Experts of a small language model.
Size: width 256, vocabulary 32768, 102M parameters.
Experts: 64 GeGLU neurons an expert, 8 picks a token, a softmax router.
Training: a variant of Adam for the experts, 520M tokens.
Below are experts of layer 11 (counted from 0) of a mixture-of-experts language model. Rows are named router (the router's row for the expert) and show model dimensions 64-127. Each number is 128 + 32 x the weight over its row's rms, rounded and kept within 0 to 255. Numbers have three digits each.
Before each expert's rows: "comes after" lists some tokens at least twice as common just before its tokens as in all text; "comes before" lists some tokens at least twice as common just after its tokens as in all text. This comes from a sample of Wikipedia text that the model never trained on. Tokens count by the router's weight.

# expert 16
comes after: " the", " of", " a", " The", " by", " his"
comes before: " of", ",", ".", " and", " in", "'"
router:117084128183158133183079173120112072119124163138191104055181141074127175183107158172175117099169132162202072090084181102141137148082091137122150116113143083151103141130116140137144112156155137

# expert 23
comes after: " ", "1", " |", "2", "3", " ("
comes before: "0", "9", "1", "2", " |", "5"
router:122145158150116101150105098118138152103193130086152147131113133116110154128118137097172175190103150157147121158107170165179154172091119158138097092134126161137116148157142109123176178122175111

# expert 57
comes after: "0", "9", " ", "–", "8", "′"
comes before: "0", "1", "3", "5", "2", "4"
router:131191105120142104116151125152145179103118131095134146129114153133065152091192109138169113107089081062164088073127130093172131169118141150162105131116084113172107087158113132134152113071094123

# expert 47
comes after: "\n", " |", "|", "==", ";", "==="
comes before: "\n", "-", ":", "|", "==", "==="
router:101141141112068131144163137154134103151141154143141119060155153074138111082181117094095162096079115136105128118063078094154101150139080114083148149122129120148149144160061180071109125175112048

# expert 60
comes after: " ", "0", "9", "–", "|", "8"
comes before: "0", "1", "5", "2", "3", "4"
router:117182111079155164146169111131174132118110148113087117175135201136087177075197153107149136130125082088132062073103121126155119124103151143157100094125113134165104122158085117093120114137092098

# expert 22
comes after: " the", " of", " by", " his", " The", " with"
comes before: ",", ".", " and", "'", " of", " was"
router:135089098127144126110114164114056128157090166087135071127114153060054142191075126142145111098188166117155106150110157066098172120066111126131092125109094038109132161067167168133115126118162107

# expert 43
comes after: "\n", "|", ")", "==", "===", "%"
comes before: "\n", " ", "-", "|", " Party", " •"
router:098159141135122146171109103145136070159117174163186146149129112159197079087149172107099154092150103078123146100147075179160152066125055064177127159212114152114125139126076185078147157144130072

# expert 21
comes after: " ", "1", "2", "0", "9", "3"
comes before: "0", "9", "8", "5", "7", "–"
router:122152105135122139122153117187096115114122150158140140130092079138078132153099146130131154189113180115161101141149139123170152174114217186139084165057175157153083091111115146095153133106118128

# expert 9
comes after: "\n", ")", "3", "4", "6", "5"
comes before: " ", "\n", "|", "-", " The", " —"
router:051130122198122157149144129106105091076070129159120195146188117138166060096100111075062131161142111128137114147173095154128107102160165094150124076103147117107125164161143171182132121083199127

# expert 49
comes after: "0", "9", " ", "–", "8", "3"
comes before: "0", "1", "2", "3", "4", "5"
router:133181114142167145167166158118187172100099129138127137138145118165094158082140106161193094093108119108172069036131115124152064146114136173150090116143128124157090102162112146141095112151066131

# expert 17
comes after: "0", "9", "1", "2", "8", "7"
comes before: " |", ")", "1", "2", "0", "–"
router:122088071168168156143164150193137098072088103081157122124103075179145117077096160133130158159082161115138129073126117143125122136123200107157068167095117145139124138158064063112099140074108078

# expert 3
comes after: "\n", ")", ".", "\"", " =", ")."
comes before: "\n", "-", "|", " The", " In", " He"
router:070152097174132075156136104155145069040111119117085182117177123120153120087151105096075162123105090114124133131122092116146129099177187104155104097138183099089157160135169116102161106069126122

# expert 2
comes after: "-", "\n", ")", ";", "°", "%"
comes before: "\n", ":", "-", ")", ";", "="
router:117138142140089192146154059097154077084143122128105120097123131191119134024096104128083146137162119125078135166142084084131075118176124145101150143135097118142095134156089139138153102156095132

# expert 18
comes after: "1", "2", " ", "0", "3", "9"
comes before: " |", "–", ".", ")", "0", ";"
router:121069095154174125101146080191109145140128133125153162134127093120113205155124175120117154187102197173164102128130145171153192169116190160171098085055116177129109107141111107132141115096160123

# expert 38
comes after: "\n", " |", "|", ")", "%", " No"
comes before: " ", "|", " Total", " •", " Date", " W"
router:111083093087104144137149120130167099140145145151083102081123173101122063127168137044070128102123152123069135105105144084146116096111070074073140082115102143154120155109100113126157152084148103

# expert 19
comes after: " ", "1", "9", "2", "0", "8"
comes before: "0", "1", "2", "9", "5", "3"
router:145117105159133110128085099171149139101094149050091109184128146142129177103164096147202127131098150126158136133144164111191136122119178191143109129136147152167149066130113126154114102090141130

# expert 48
comes after: "\n", "==", " =", " is", "===", " =="
comes before: "\n", "==", " is", " =", "The", " =="
router:124129162142082207214112132067188131114096084123151112104155156168158118130116104139123102071131116119124164067128130207151096129124057173075116155196159099142163085125129082138146165096139121

# expert 27
comes after: "1", " ", "0", "2", "3", "5"
comes before: " |", "0", ".", "–", "5", ")"
router:131162072102148130082157066174157107115108151163148130130082125118101119153088148114104172192090165143162129091138120126169167160132197175174088120076172183153084092114079136101119120109115121

# expert 28
comes after: " ", "1", " |", "2", " (", "–"
comes before: "1", "9", "2", "0", "8", "3"
router:128109112106075122122101126129145156076132124088198122148126102124092125148143140144202146172141099156184158199133163179149154098106111186130103127164128116139161155144145088113153145014131119

# expert 4
comes after: " the", " a", " and", "s", " his", " an"
comes before: " of", ",", ".", " and", " in", " for"
router:096112091145098110151126101124148190099185094153189125107187167134106152170118168192107141124113106115105124050070116115148103147122116180076171103145169114154070155140107119148160081129127183

# expert 45
comes after: "\n", " |", "==", "|", ";", "==="
comes before: " |", "\n", "|", "-", ";", "=="
router:156117121149124081131103113151159093188172157175143092119112183106153082087148117089079171106113129104093118101082096145167135110150069129096151110122124156149101185142107158120129119191119118